From a checkpoint of a small mixture-of-experts model trained on Wikipedia: 23M parameters, 2 picks a token.
Below are experts of layer 10 (counted from 0) of a mixture-of-experts language model. Rows are named router (the router's row for the expert), gate (a neuron's input weights, with its number), up (a neuron's input weights, with its number) and show model dimensions 0-47. Each number is 128 + 32 x the weight over its row's rms, rounded and kept within 0 to 255.
After each expert's rows: "comes after" lists some tokens at least twice as common just before its tokens as in all text; "mostly gets" lists some tokens that are sent to it at least half of the time. This comes from a sample of Wikipedia text that the model never trained on. Tokens count by the router's weight.

# expert 25
router [143  94 143 107 142 111 101 154 137 128  88 171 162 144  96 139 157  77 118 147  75 155 177 163 139  92 102 166  86 144  93 153  86 126 173 146 167 115 159  94 170 125 170 192 205 150  85 100]
gate3 [192 191 111 151 122 172 121 107 141 110 142 101 171  82 141 162  61  98  82 141 108 195 166  96 112 115 100 162 107 119 107 127 108  48 155 139 112  41 132 141  76 180 193 116 165 148 124  94]
up3 [159 184 139  99 110  69 112 105 161 102  94 127 161 104 151 166 131 111  71 152 161 199 115 136 143 103 146 155 109 123 122 175  93  71 151 129 133  99  94 110 119 170 175 117 187 118 141  95]
gate4 [125 158 157 126 169  89  99 140  96 120 167 156  73 136 102 119 125 112 131 134 118 137 133 175 126 142 119 134 158 130  71 131 123  86 177 130 115  99 122 105 176 121 163 128 128 137 127 183]
up4 [144 176 171 138 163 110 125 144 203 121  93 112 107 122  57 117 104 145 137 119 110 145  53 124  96 101 113 146 151 160 112 138 106 142 155 105 168 163 135 141 159 137 150 131 135 152  45 106]
gate5 [185  91 122 158 178 143  81 132 126 160 140 106 153  98 115 192 138 172  91 116  70 121  77 172  64 128 107 102 155 134  78 102 131 111 140  95 202 179 147 115 102 198 159 127 106 126 145 160]
up5 [179  67 121 147 157 127  61  76 145 145 218 138 174 118 118 192  82 143 125 126  59 140 105 119 101 113  93 134 158 125 104  90 153 159 145  81 178 175 161 170  98 174 157 105  80 117 186 135]
gate6 [ 66 107 115 118  66 107  94 123 130 142 127 121 166 135 129  89 147 180 122 132 127 158 149  83 182 120 161 124 101  97 100 139 123 148 156 145 166 107 159  87 102 116 156 180 116 121 145 141]
up6 [ 87 126 144 142 101 105 109 123 171 113 132 124 136 143 116  95 137 163 104 128 110 156 157  76 186 141 110 143  86  76  40 144 119 140 152 112 128 104 155  90 147 118 177 121  81 125 129 116]
gate7 [140 131 155 107 156 124 170 118 113 158 129  92 184 100 143  88 114 121 125 156 140 178 136 175 143  72 106 141 105  77 138 169 130  67 135 145 207 129 105 121 133 138 134 120 200 150 100  80]
up7 [147 110 146 116 112 131 140 142 149 146 172  94 172 108 109 143 124  85 119 132 156 182 143 188  81  93  39  85 169  28 132 192 118 104 140 157 152 143 138 121 105 173 149 153 170 144 113  66]
comes after: " ", " |", "2", "==", "ian", "io"
mostly gets: " comm", " offic", " M", " \"", " several", "“"

# expert 30
router [138 102 146 129 156 109  98 142 146 132  78 166 166 144  98 150 139  85 112 156  94 155 167 168 141  92 106 162  75 161  97 152  92 123 168 146 168 123 164  80 172 109 152 202 193 163  66 122]
gate3 [140 128 167 104  99 102 149 162 140  88 132 120 149 172  79 147 124 171 127  81  58 144 112 132 140 104  60 170 120 170 128  83 139  99 178 142 122 152 140 146 138 133 126 131 113 145 120 136]
up3 [132 111 158 130  80 119  39 169 164 137  79 116  91 123  87 155 129 149 114 128 157 144  65 157 120 121 135 137  87 203 120 153  73 112 145 156 181 138 152 141 160 178 139 153 125 181 117 126]
gate4 [199 111 138  95 144 117  78 176 145 105  77 136 169 135 177 128 130 105 145 127 107 184 148 106 116 113  67 114 139 168 107 158 150 123 169 131 143  81 160 158 141 150 140 157 133 138 128  92]
up4 [193 125 179  95 157 113 126 193 153 119  88 130 150 108 177 110 101 103 147 145 118 182 167 139 159 116  54 103 173 209 104 130 145 147 133 112 141  56 139  96 148 137 141 134 164 160 162 118]
gate5 [124 130 116 137 126 113 113 137 145 141 124 155 119 144 107  51 102 153  99 216 165 146 143 163 139  67 130 147  86 160  99 112  98  92 156 184 192 122 133 151 154 149 130 171 128 139 131 128]
up5 [179 167  76 143 138  97 108 121 146  70 123 122  94 128  95  74  69 140  87 157 133 162 121 149 142 142 140 167 140 169 131 119  96  89 168 151 147 124 113 141 109 132 132 170 218 153 175  84]
gate6 [171 117 158 118 120 122 131 144 158 118 156  59 139 107 113  96 154 122 133  84 118 146 111 127 184 166 128 149 116  73 114 173  95 119 181 149 128  76 103 140 179 146 155 154 105 100  73  81]
up6 [164 137 141 150 131 143 145 124 133 159 142 165 126 165  61 153 148  82  99  96 123  66 113 118 180 103 107 189 102 130 100 184  97  70 179 156 129 122 104  96 151 129 147 101  69 165  95  96]
gate7 [149  80 157 158 196 126  95 107 109 108 128 186 167  97  88 181 131  95 180 109 119 133 100 127 137  61 134 169 135 118 155 115 153  91 197 208 130  87  73 181 136 166 132 122 136 142 115  91]
up7 [155 136 126 154  86 128 109 150 124 144 110 211 144 124  63 131 167  94 144 155 120 166 112 111  81 132 168 132 112 119 122 147 122 151 168 204  73 163 103 151 132 141  97 130 148 156 107  95]
comes after: "0", "9", "-", " the", " of", "5"
mostly gets: " O", " V", " var", " e", " inc", " Reg"

# expert 31
router [151  97 141 129 112 105 110 145 144 110 120 175 135 113 105 168  94  88  56 133 100 123 163 142 166 134  99 134  94 112  82 152  97  80 173 174 181 114 193 106 139 113 146 155 172 145  92  92]
gate3 [104 125 122  88  77 165 152 114  95  87 121 215 163 177  64 176  98 166 100 145 153 145 180  84 138 163 135 106 145 154 117 108 132  87 122 147 156  86 190 116 146 119 108 136 150 111  79 161]
up3 [124 145  94  89 135 156 143 138  91  84 129 184 155 195  81 133  75 121 114 129 143 155 173  86 148 141 126  96 164 150 133  74 113 102 144 174 167  36 146  79 157 120 105  99 175 104  62 188]
gate4 [108 110 190 136  81 107  85 129 122 102 106 108 153 133  68 127  74 149 124 139 101 146 145  97 147 144 117 181  68 103 131  98  35 106 137 181 184 111  96 154 134 163 151  88 203 160 124  66]
up4 [ 75 131 133 124  73 125 129 124 118  83  86 114 138 107  78 136 121  83 154 178 123 111 133 124 159 111 149 160 104 108 171 120  87  39 147 152 182 167 110 156 158 168 102 142 146 210 135  94]
gate5 [174 122  67 106  90  88  94 116 134 163 121 103  60 136 128 143 128 176 178 160 101 174 137 123 116 100 142 161  76 118 160 193 169 198 148 127 181 101 151 126 116 143  96 149 147  98 132 146]
up5 [179 132  78 106  96 114  73 149 156 191 103  82  51 116 150 161 143 160 162 150 115 169 149 136 141 114 178 153  58 139 205 149 134 180 136 145 143 104 162 118 156 137 120 151 186 110 155 123]
gate6 [187 121  86 133 118 109 108 120  82 108 180  86 138  78 137 150 188  99 140 118 137 147 174  96 140 109 109 106 160 174 113 212 103 108  91  69 177 138 167  67  92 128 158 146 155 188 115  61]
up6 [172 117 135 124  94  89  87 125  82 101 160  50 139  85 145 138 148  90 156 138 143 178 165  94 131 109  81  98 157 174  90 195 113  84  91 114 157 108 176 103 120 165 184 122 160 166  84  69]
gate7 [210 127 135 115 112 102  95 145 140 101  98 129 175 125 143 108 152  97 154 167 132 135 155  95 146 162 123 177 168 173 141 160  67 140 126  50  99  92 149 127 121 157 120 130 133  88 169 127]
up7 [169 134 135 113  90 122 128 131 136  87  98  92 124 127 163 105 147  71 142 163 143 124 148 107 183 165 112 187 156 160 117 120 120 145 161  62  90 143 171 132 125 160  89 107 131 122 153 133]
comes after: " D", " d", " J", "D", " pr", "d"
mostly gets: " bec", " rel", "=", " ad", "±", " leg"

# expert 28
router [152 105 162 135 166 118 100 144 145 129  86 162 165 149 100 173 157  81 117 155  72 154 144 144 132  96 122 165  84 156 108 145  83 120 174 154 172 113 154  85 177 116 149 213 193 145  63 112]
gate3 [ 95 144 162 213 123 137  66 118 170 137 137 193  68 189 150 153 135  65  95 103  96  92  85 137 182 118 143 115 133 120 123 119  75 115 132 150 143  86  63 100 113 113 159 120 181  93 100 115]
up3 [147 177 196 162 113 127  81 108 146 125 122 150  55 149 177 169 112  72 106 112 110 121  97  86 127 150 156 132  98 127 105 122 113 128 117 147 147 114  62  87  66 157 130 106 185 111 107 165]
gate4 [126 107 153  77 141  85 119 130 136 124 115 165 121 144  91 106 168 145 141 126 112 152  74 158  87 183  90 110 100  76  92 177 122  55  93 160 130 121 164 161  98 178 117 140  89 144  79  83]
up4 [122 121 173  99 141  66 128 116 139 152 125 170 134 157  74 113 117 151 108 111 120 147  85 100 133 159 103 115 179 120  30 197  77  75 115 130 148 121 161 203  84 165 131 109 104 121  68 144]
gate5 [131 167 167 136 102 158 109 122 161 178 151  67 121 134 167 146 157 132 100 153 156 130 139  74 130 155  63 218 136  82 157 101 114 132 136 137 106 199  82 122 146 109  87 128 136 120  96 139]
up5 [137 189 121 173  97 112  80  98 190 162 141 104 120 141 136  70 171 123 107 185 135 151 114  77 114 146 110 154 142 142 129 113 104 112 147 106 114 154 117 145  77  91 105 127 143 125  96 123]
gate6 [146 162 121 139 109 142  64 142 154 167 105 127 114 176 211 140  90 117  98 135 103 101 115 205  77  65 111  82 122 152 121 135 117 115 113 119 117 124 127  82 143 178  63 146 121 115 159 117]
up6 [158 140 119  86 108 132  56 143 150 156  88 155 128 184 184 118  69 107 120 136  89 129 146 192 121  68  83  70 133 150 128 148 155  91 120 148 166 100 124  66 115 175  99 152 150 104 152 117]
gate7 [132 142 121 140 128 149 148 111  85 115 147 168 176 118 139 112  89 117 122 128 153 104 150 136 148 108 119 207 147 184 145 128 126 137 120 151  95 132 110 164 142 140 121 157 125 110 119  72]
up7 [146 148 121 115 129 142 180 151  93  75 123 159 151 102 161 129  93  86 147 128 144 114 151 132 163 152 172 157 185 146 116  79 115 180 102 143 112 123 124 140 149 119 164 111 113 102 105  90]
comes after: " ", " |", "8", ".", "0", ","
mostly gets: " music", " Mar", " dist", " city", " town", " rec"

# expert 16
router [160 124 143 143 170 122 162 141 158 115  86 131 156 144 135  94 103  57 144 178  60 191 135 113 168  87 111 211 104 132  84 151  72  99 186 149 165  77 142 147 152 119 139 150 132 141  85 149]
gate3 [178 155 120 148 139 148 111 169 139 109 113 152 153 130 103  87  87 120  91 134  86 169 125  68 146 141 110 164 160 154 160 158 128 132 145 112 151 127 125 143 140  87 144 154 123 142 124 137]
up3 [186 153 119 139 133 165 131 135 123 104  81 146 132 130 100  65 121 113  90 113  69 201 139  85 176 141 144 152 152 154 165 104 123 116 168 116 141 135 134 137 114 115 174 145 157 149 169 128]
gate4 [132   3 119  98 147 104 132  96 125  51 122 157 140 115  73 141 133  63 100  69 195 119 131 112 120 153 160 123  82 125  98 158  98 139 119  94 167 136 111 102 132 150  82 122 190 134 140 141]
up4 [ 68  80 157 120 102 123 129 145 107 174 131 100 116 108  89 139 151  93 117 164 106 103 129 122  85 116 117 163 120 111  86 179 120 153 136 132 142 154 115  95  75 173  99 116 143 126 166  14]
gate5 [ 87 143 102 108 133 162 132 123 115 183 104 211 175 140 125 141 127 117 158 116  34 121 128 146  74 166 130 114 133 116 127 108 123 114 144 135 161 127 231 133 145  92  98  89 134 116 108 171]
up5 [ 98 136  98  96 157 134 148 134 117 162 132 155 159 160 108 106 189 159 145 148  49 103 130 105 115 156 132 129 133 100  91  93 129 114 115 106 151 123 234 133 117 109 133 104 109  87  99 156]
gate6 [214 168  58 124 133  77 166 123 141 140 136 107 145 210 167 121  73  34 144 143  72 152  88 157 158  85 155 176 102 141 113 130 135 132 132 157 118 116 146 141 124 144 137 135 127 129 149 115]
up6 [173 136  51 105 175  74 149 103 166 125 137 135 144 165 141 147 114  81 154 128 119 152  95 140 118  59 138 181 101 149 116 100 158 119 131 175 124 107 119 130  98 138 193 139 127 127 141 119]
gate7 [136 113 138  70  80  93 156 112 146 121 145 135  93 163 115 162 102 138 119 123 148 155 166 152 162 127 153  40 172 113 149 109 143 117 120 115 101  96 128 123 121 163 121 108 103 119 171 165]
up7 [153 115 162 119 112  93 123 116 128 137 110 179 138 193 103 161 120 139 121  96  97 118 141 147 134 130 162  86 151  65 167 153 120 129  80  78  81  79 125 115 108 193 147 150 128 118 128 160]
comes after: "e", "l", "re", "a", "ol", "i"
mostly gets: " would", " int", "ll", " to", "t", "ax"

# expert 14
router [143 107 149 103 153  98 115 152 146 133  68 159 174 143 104 160 160  85 102 147  89 167 173 158 137  95 100 165  92 163  94 161 113 128 183 152 178 130 140  91 179 118 164 203 185 167  79 102]
gate3 [149 147 158 121 143  67 170 103 131 154 140  92 123 123 150  72  86 141 145 158 111 103 103  77 129 148 140 158 115 213  67 103 119 106 137 167 173 177  94 129 122 138 145 128 173 128 147 152]
up3 [136 139 157 100 110  98 176 104 178 146 114  72 147 112 165  94  86 141 173 159 141 114  96 114 175 139 136 187  99 167  20  94 135 102 124 184 158 156  66  95  92 139 142  93 140 130 153 150]
gate4 [ 99  97 194 116 120 120 102 123 110 170 133 114 118 177  80 137 127 129 113 109  98 122 171 147 133 108  98 155 100 153 134 204  80 109 144 158 117 115 182 120 137 172 138 165 165 117 149 111]
up4 [ 97 100 193 109 115 128 105 149 134 157  74 107 137 145 111 155 134 167 148 101 141 115 164 110 190 141  89 163  70 121 110 186 102 124 129 159 147 130 126 135 142 207 106 161 164 138 107  82]
gate5 [189  94 137 101 146 130 142 108 111 139  87 103 112 127 138 199 133 208 129 145 103 164 150 152 137 164  72 113 123 119 153  83  63 100 154 159 135 148 107 164 154 175 190 130  85 140 108 126]
up5 [188 108 109 123 172 136 169 109 130 181 149 151 176 153 193 201  97 160 104 162  84 157  77 110 142 132 112 164  91 126 136 112  57 139 144 133 130 119 162 132 146 124 166 142 112 107  83 151]
gate6 [134 102  83 113 162 147 136 157 146 150 184 111 110 134 159  91  92 143 137 114  93 100 126 224 158 117 162 126 156  96  87 111 102 142 116 127 178 121 169  99  87 138 193 128 162 110 149 185]
up6 [144  61 152 142 162 143 111 144 148 121  95 153  93 136 138 116  68 169  92 122  84  94  80 191 153 140 115  99 126  72  87 123 107 105 121 113 131 153 168 131 109 165 139 142 168 129 125 175]
gate7 [210 153 134 133 127 116 122 130 124 175  65 149 115  81  98  97 106 138 152 177 110 153 165 104 124 150 117 149 105 108 102 131  91 122 177 148 188 107 114 121 102 184 119 149 138 139 113 151]
up7 [164 143 136 162  94  77 160 118 136 141 109 119  93 105 130 110 164  93 120 189  98 146 111  98 101  47  97 147 114 120 142 148  54 111 148 143 153  93  82 189 152 207 137 178 151 124 101  92]
comes after: " |", ",", "|", ":", ";", " the"
mostly gets: " ", " R", " reg", " M", " Mich", " Col"

# expert 26
router [151 104 145 101 126  91 101 164 200 113 114 160 126  81 103 125 159 114  88 171 129 135 186 144 148  68 118 142 117  95 101 157  72 147 162 155 152  81 150 107 135 136 128 182 143 169 112 118]
gate3 [127 150 163 133 147 102 166 134 162 156 151 146 135 172 100 154 108 115 154 136  68 109 129 171 158 104 156  99 160  87 143 191 107 142  84  56 205 129  71 138 202 151  96 131 104  93 115 112]
up3 [141 137 151 155 141 104 102  97 159 106 147 141 123 164  93 181 102 161 141 142 161 151  74 160 123 120 116 155 134 106 145 199 146 153 109 108  99 143  69 169 180 146 145 154 129 187  95  78]
gate4 [165 146 162 133 187 180 107 153 114 123 163 151 148 137  51 132 170 128 147 114 156 137 126 100 116 147  69 127 127 171 144 124 155 128  80 159 200  69 153 131  84 124 131 163 107 155 153 156]
up4 [141 113 123 107 192 127 118 148 129 101 171 135 162 171  95 145 162 131 142 121 170 117 124  91 169 165  52 149  91 152 121 137 124 123  70 152 186  94 131 178  92 140 111  90 125 135 155 132]
gate5 [139  76 161 160 182 100 114 168 171 103  87 113 172 118 122 118 127  98 130 168 146 132 105 123 165  90 117 100 119 168 122 131 137 105 211 148  93 112 118 142 127 150 123 127 183 190 134 129]
up5 [126  87 144 169 190 106 162 167 169  83 116 100 165 129 121  81 114 103 143 151 184 110 108 104 137 113 129  98 110 158 103 134 127 117 165 154 109 106 113 133  94 114 142 126 175 167 139 112]
gate6 [107 170 114 126 123  87 123 160  95  89 108 124  97 224 149 130 101 130 129 114  85 151 142 105  69 124  90 102 167  66 148 123 129 117 147 108  85  97  92 138 140 179 133 180 151 216 132  97]
up6 [115 170  78 145 102 156 129 146  93  57 150 124  92 192 154 151 100 116 134 107  70 156 168 113 119 166 126 107 151  69 111 133  80 123 134 133  40  70 103 127  94 184 131 162 120 212 158 112]
gate7 [113 111 112 157 164 144 108 111 136 111  89 138 151 140 127 182 154 101  91 183  81 170  99 142 177  96 126  69 128  86 183 128 139 175 138 149 132  74 137 136 146 106  92 128 164 129 125 111]
up7 [117 105  96 164 147 146 118  90 142 154 112 157 138 135 122 185 180  84 112 158  82 185  73 114 167  90 153  77 158  98 174 125 154 144 149 136 150  97 171 155 106 125 118 107 133 116 132 120]
comes after: " f", " v", " F", " ex", " M", " re"
mostly gets: " add", " int", " contin", " inv", " ext", " eff"

# expert 1
router [142  93 138 102 176 115  82 161 117 184  88 141 155 148 109 162 129 110 103 135  85 183 217 163 106  62  80 156  68 146 127 157 120 112 176 147 152 122 150 131 139 140 171 202 146 144 126  86]
gate3 [158  76 128 153 161 139 114  81 130 135 121 139 104 155 187 190  98 128 154 146 132 141 178 178  78 142 104 124 134 209 169 125 137  98 108  96 133 136 148 153 116 165 214 226 123 152 143 155]
up3 [139  55 130 153 154 130 104  94 132 117 122 101 115 175 170 182 102 124 135 154 150 134 176 157  98 145  93 114 139 201 176 147 189 120  96  76 169 125 154 139 134 159 193 209 136 159 138 158]
gate4 [103  98  89 119  85 157 107 199 123 181 120 176  94 149  85 125 149  95 128 106 151  91 108 126 168 146 156  73  98  84 123 202 151 135 152 104 164  84 131  66 121  91 175 116  87 121 104 109]
up4 [135 137 128 139 109 130 101 107 104  88 113 135 113 199  89 126 121 129 157 100  92 152 126 147 132 116 134 136 106 105 166 148 139  93 158 165 112  68 150 128 117  92 138 167  94 108  94  56]
gate5 [126 106 118 131 114 125 117 140 123 145 131 120 103 143 142  44 126 169 149 175  98  98 103 135 136 153 156 158  84 129 130 131 136  98 147 162 143 115 130 153 132 101 117 137 153  79  84 139]
up5 [119 138 134 111 136 118  92 150 119 156 118 105 111 192 130  94 107 127 141 137 128 139 103 111 165 137 183 159  87 142 133 106 148 123 114 122 171 139  90 171 136 128  94 140 135  82  99 163]
gate6 [148 201 106 175 154  94  82 177 182 162 137 152 132 108 114 117 162 130  84 167 123 159 141  93 112 142 122 161  82 114  98 127 101 162 133 135 173 167 213 105 168 114  96 149 116 146 118  84]
up6 [132 135 127 147 182 102  92 161 115  96 136 187 170  98 140 113 126 136 120 105  86 134 128 129 140 134 111 142  75  98  60 162 117 150 172 134 162 147 146 155 145 139 119 148 165 105  73 137]
gate7 [ 74 134 148 115 109 182  84 161 126 198 108 191 161 164 145 133 109 131  58 115  87 130 143 190 166 110 110  90  97 100 112 137 137  37 243 126  93 148 128 136 151 115 134 112 159 126 102 149]
up7 [ 97 123 174 130 144 187  88 143 114 209 103 150 153 137 161 139 133 134  56 148  91 146 176 160 164 101 133 113  78 144 145 118 159  87 189 128 123 150 113 147 158 146 132 133 137 100 149 135]
comes after: " c", " C", "c", "C", "ec", " St"
mostly gets: " show", " art", " compet", " Park", " rep", " Co"

# expert 13
router [149 130 128 109 142 112 140 156 149 132  78 165 165  74  62 162 178 125 110 204  71 169 144 145 161 118 124 155  98 132  86 168  89 105 156 158 161 134  97  59 170 117 150 188 147  97 112  97]
gate3 [159 120 142  91 113 134 162 136 167 124 145 121 120 162  71 220  83 171 112 146  85 147 133 173 140  97 127 109 177  48  84 112 121 138 147 149 117 104 130 169 135  93 119 146 122  95  94 179]
up3 [141 106 153  80 127 128 190 106 160 134 152 125 155 172 103 199  84 145 135 177 108 146  98 170 128  81 164  77 186  66  98 107 123 120 153 130  92 100 120 132 116 123 103 149 165 113 109 171]
gate4 [118 128 150 123 118 140  77 159 139  93  87 120 160  94 101 152 139  73 110 137 116  93 152 182 135 142  28 158 120 161 177 141 148 155  97 139 148 124 116 158 153  92 131 143 148  99 134 123]
up4 [136 139 149 141 100 129  70 135 175  69  86 116 145  91 123 162  84  86 106 122 119 110 141 204 129 148  56 146  82 180 161 141  96 142 112 132 163 123 143 213 153 119 161 106 149 120 119  99]
gate5 [156 134 131 140 116 121 103 125 105 168 107 149 154 136 116 147 125 176 109  89 143 154 134 131 106 133 173 125 139  99 122  71  99 140  55 165 175 157 123  92 156 116 176 127  97 123 161 112]
up5 [139 149 159 151  74 142 110 138  82 182 141 127 154 121 108 160 148 166 139  87 133 132 109 194 104 120 162 161  95 112 166 123 137  91 178 116  93  99 152  78  77 136 166 168  66 155 126 161]
gate6 [132 105 129 119 175 192  86 167 125 185 107 136  70 166 193 172  86 106 106 131 166 109  97 154 177 137 155  95 135  82  88 105 115  95 201 117 147 114 135 149  95  96 215 100 117 157  81 143]
up6 [117 102  78 145 169 160 130 142 101 186 104 156  88  73 144 149 148 115  93 158 192 131  93 119 125 158 174 109 115 118 101 164 136  97 195 168 144  64 113 169 137  93 231 116 143 188  98 157]
gate7 [149 180  97 141 127 115  66  83 165 129  56  97 106 134  76 126 177  87 165 185  86 104 109  91  99 149 139 112 108  96  98 134 106 105  87 181 101 104 118 119 158 108 116 120 113 102 119 141]
up7 [156 174  79 132 114  69  76 119 170 158  50  97 104 141 111 140 154 121 171 144  87 139  97 107  93 103 139 113 139 149 136 142 125  89  64 187 101  93 112 100 159 107 140 130 125  84 120 136]
comes after: "h", " H", "3", " Y", "'", "y"
mostly gets: " Sc", " This", " Ro", " He", " She", " Man"

# expert 8
router [158 138 159 120 170 119 104 137 149 119  81 161 177 148 118 166 130  80 112 154  77 175 174 138 125  90  77 157  97 158  98 147  95 130 177 129 159 117 182  79 169 123 167 217 201 156  89 111]
gate3 [167 102 117 169 129 137  95  99 148 163  80 189 126 133 118 159 101 171 155  80  72 101 152 134  86  90 115  99 149 104 150 123 120 152 116 169 131 148 134 134 229  91 114 155 175  98 118  76]
up3 [176 127 155 174 111 164 114 100 148 160 101 144 124 144  92 120 124 147 133 108 108 131 118 160  80  60 123 131 137 102 160 125 118 121 133 129  97 137 157 154 183 131 150 192 157  90 113  41]
gate4 [142  92 166 102 141 132 119 127 143 139 136 186 107 100 157 167  45 115 120 188 145 106 116 146 118 141  75 150 103  97 128 132 112  87 126 142 160 127 135 136 153 170 142  83 135 196  99  83]
up4 [ 95 110 150 146  96  92 115 140 131 107  91 131 117 164 134 155 111 120  56  70 177 161 237 160 119 133 144 191 120 123 129  95  89  81 176 141  77  75 187 126 169 138 140 141 106 104 129 149]
gate5 [171  94 111 122 116  96 102 152 147 126  83 141 118 143 130 148  66  77 122 130  85 100 124 129 130 138 107 122  94 125 114 138 151 118 120 145 134  70 216 105 120 116  93 150 115 120 125 152]
up5 [169  84 119 119 149 113 147 162  97 159  88 117 112 129 132 110  58  86  89 162  92 119 143  84 117 142  90 179  62 153 127 142  86 143 134 123 125 124 167 161 120  96 146 125 121 114  92 135]
gate6 [ 89 159 136 128 113 109 123 133  78 134 131 138 109 159 120  49 160 161  65 119  75 122 147 110  98 123 160 167 122 124 166 125 131 174 160 158 116 171 101  36  80 117 108 144 136 103 119 116]
up6 [102 143 136 107 106  93 152 170  96 154 114 129 142 115 128  77 146 141  96 101  69 139 144 164  87 131 112 134  70 116 178 133 103  92 130 175 104 182  88  89 152 109 209 128 137 135  84  78]
gate7 [193 138  49 113 151  79 141  64  99 144  94 134  78 117 140  97 146 146 163 104 167 132  46 124 150 125  82 137  92 117 153 122  94 145 119 134  95  98 135 102 113  86  97 133 151 126 154 146]
up7 [202 130  94  91 172 175 131 119 105 199 131 196 112 134 129 162 140 131 136 117 133 155 117 141  70 158  92  97  49  79 139 147 167 107 137 162 136 106 142 101  89 107 156 147 135 163 169 143]
comes after: " ", " L", " C", " l", " c", " ("
mostly gets: " X", " Ch", "X", " Col", " ch", " br"

# expert 18
router [154 111 152 111 138 147 101 147 132 151 105 156 150 141 112 124 137  57 100 147 121 177 131 158 145 119 128 107 138  83 103 193  69 108 168 140 123  99 145 113 161 121 166 140 159 150  45 102]
gate3 [137 145 183 151 144 173 122 101 125  95  94 147 134  79 156 102 124 138 127  62 141 194 180 139 164 106 106 140 109 195 161 129  66 128 142 149 151 119  58 139 126 150  89 118 172 161  73 160]
up3 [111 132 196 196 166  93 130  64 116 158  85 178 116 147 115 108 145 156 108 105 138 176 146 133 117 113 113 126 129 168 152 113 100  77 156 178 179  90  94 139  71 134  68 112 147 132 121 158]
gate4 [127 106 167  42 117 125 130 167 111 110 114 106 172 125 117 142 163 166 141  77 117 113 149 140 154 142 114 168 124 121 107 133 150 153 144 133 146 123 149 121 121  99 134 115 157 179 144 129]
up4 [139  96 165  66 148 100 124 138  70  91 148  93 184 121 177 138 143 100 166  99 128 111 127 143 128 119 153 140 170 141 127 157 127 176  96 110 138 110 194 116 135 122 111 107 147 178 149 106]
gate5 [141 119 137 135 186 125 136 182 167 155 110  93 138  91 118  81  90 136 165 118 120  93 137 149 148 119 181 150 137 173 122 100  72 182 139 136 144 107 174 147 102 153 119  93 112  91  88 142]
up5 [131 138 149 174 193 133 107 172 194 219 140 107  86 151 140  90  97 166 134 138 132 107 124 143  88 120 167 143 145 168 156 117  59 162 129 181 166 109 142 114 115 152 149 123 141  93 137 143]
gate6 [115 157 118  77 110 105 138 110 149  59  85  88 158 137 107 179 163 119 107 109  94 127 118 150  85 132 133 247 120 198 100 168 164  85 131 144 172 109 116 122 111 162 122 125 109 145 140 163]
up6 [107 147 135 111 117 114 143 115 153  80  69  96 172 115 141 175 160  85 104  89 110 153 111 129 105 110 159 230 139 200 121 174 127  50 129 132 147 111 151 108 152 141 133 104  95 123 120 136]
gate7 [ 92 164  74 132 142 124 200 128 136 100 135 150  81 155  99 123  89  86 110  86 125 140 103 118 155 113  67 119 139 103 148 148 175 142 139 138 121  79  90 109 174 138 117 172 184 161 136 139]
up7 [ 65 151  88 122 157 138 190 122 110 124 150 134 105 147 121 109 115  76 115  84 119 146 110 107 161 129  99 131 166 118 186 139 199 140 108 137 127 108  87 118 175 142 130 179 180 125 145 138]
comes after: " n", "n", " N", " in", " l", " of"
mostly gets: " so", " not", " well", " early", " than", " used"

# expert 15
router [149  94 140 103 169  93 100 155 154 143  96 158 157 132 111 166 146  89 113 152 113 169 192 135 115  80 100 142  77 133  97 138  87 135 156 166 179 129 154 117 173 115 133 197 223 145  92  76]
gate3 [176 182  99 104 139 124  82 121 128 187 122 107 148 135  72  99 143 101 146 100 135 130 145 168 113 115 140 102 145  87 150  74 159 137 108 109 154 147 102 147 102 118 141 154 137 185 133 102]
up3 [ 96 191  86 103 159 105  83 108  79 159 105 106 196 141  81  98 145  92 170 149 132  91 120 158 116 140 143 122 127  87 146 114 143 128 110  97 109 173 104 131  94 109 137 160  98 161 135 113]
gate4 [147 151 108  57  90 179 168 117 124 155 125  94 135 116 168 139 104 116 159 184  94 178 125 182 125 131 108 117  45 122 122  74 107  96  76 170 130 139 106 142 154 157 119  81 150 131  62 172]
up4 [152 155 106  65  75 162 149 116 122 132 109  99 154 150 174 134  81  86 168 179  87 189 236 201 110  83  96  89  86 114 122  97  92  88  80 178 120 103 103 142 117 157 137 104 154 127  79 192]
gate5 [127 163 155 164 146 177  89 136  80 143 140 152 134 168 125 141  81 159 159 151  95 121 120 119 112 141 166 140 147 105 151  94 139 133 167 177 144 162 145 122 169 138  93  98 177 205 131 110]
up5 [150 181 125 182 152 182  67 148  67 147 172 128 123 163 132 126 104 145 145 156 123 137 111  96 130 125 150 145 153 108 113  84 144 140 181 208 170 131 151 100 139 113  87 139 156 172 111 116]
gate6 [213 189 128 116 113  91 157 112 130 129  91 127  90 112 116 160 131 100 225 164 127 142 145 121 168  76 176 116  72  66 111 205 148  82 101 121 149 151 164 103 184  90 141 178 108 176 136  92]
up6 [113  73 139 112 117 128 125 122 146 156 123 157  89 144 124 177  91 116  18 112  81 122 113 169 117 151 113 143  93 164 114 159 113  77 155 127 185 105 129 201 180 116 103 162 141 172 153 135]
gate7 [123 118 183 162  84 155  68 144 112 106  84 144 115 157 139  98 149  45 132 156 103 115 144 126 134 163 110 113 145 141  86 119  90 160 126 145 115 119 134 112  78 220 169 148 167 150 137 120]
up7 [102 155 163 133 175 166 160 164  89 176 114 164 126  72  51  93 173 140 112 137 125 106 150 130 119  90 143 144 129 134 114 130 145  84 158 149 149 125 143  98 131 223 121 186 134 169 119 105]
comes after: " ", ".", "1", " (", "–", "2"
mostly gets: " le", " Sw", " Gre", " kn", " Ang", " Sh"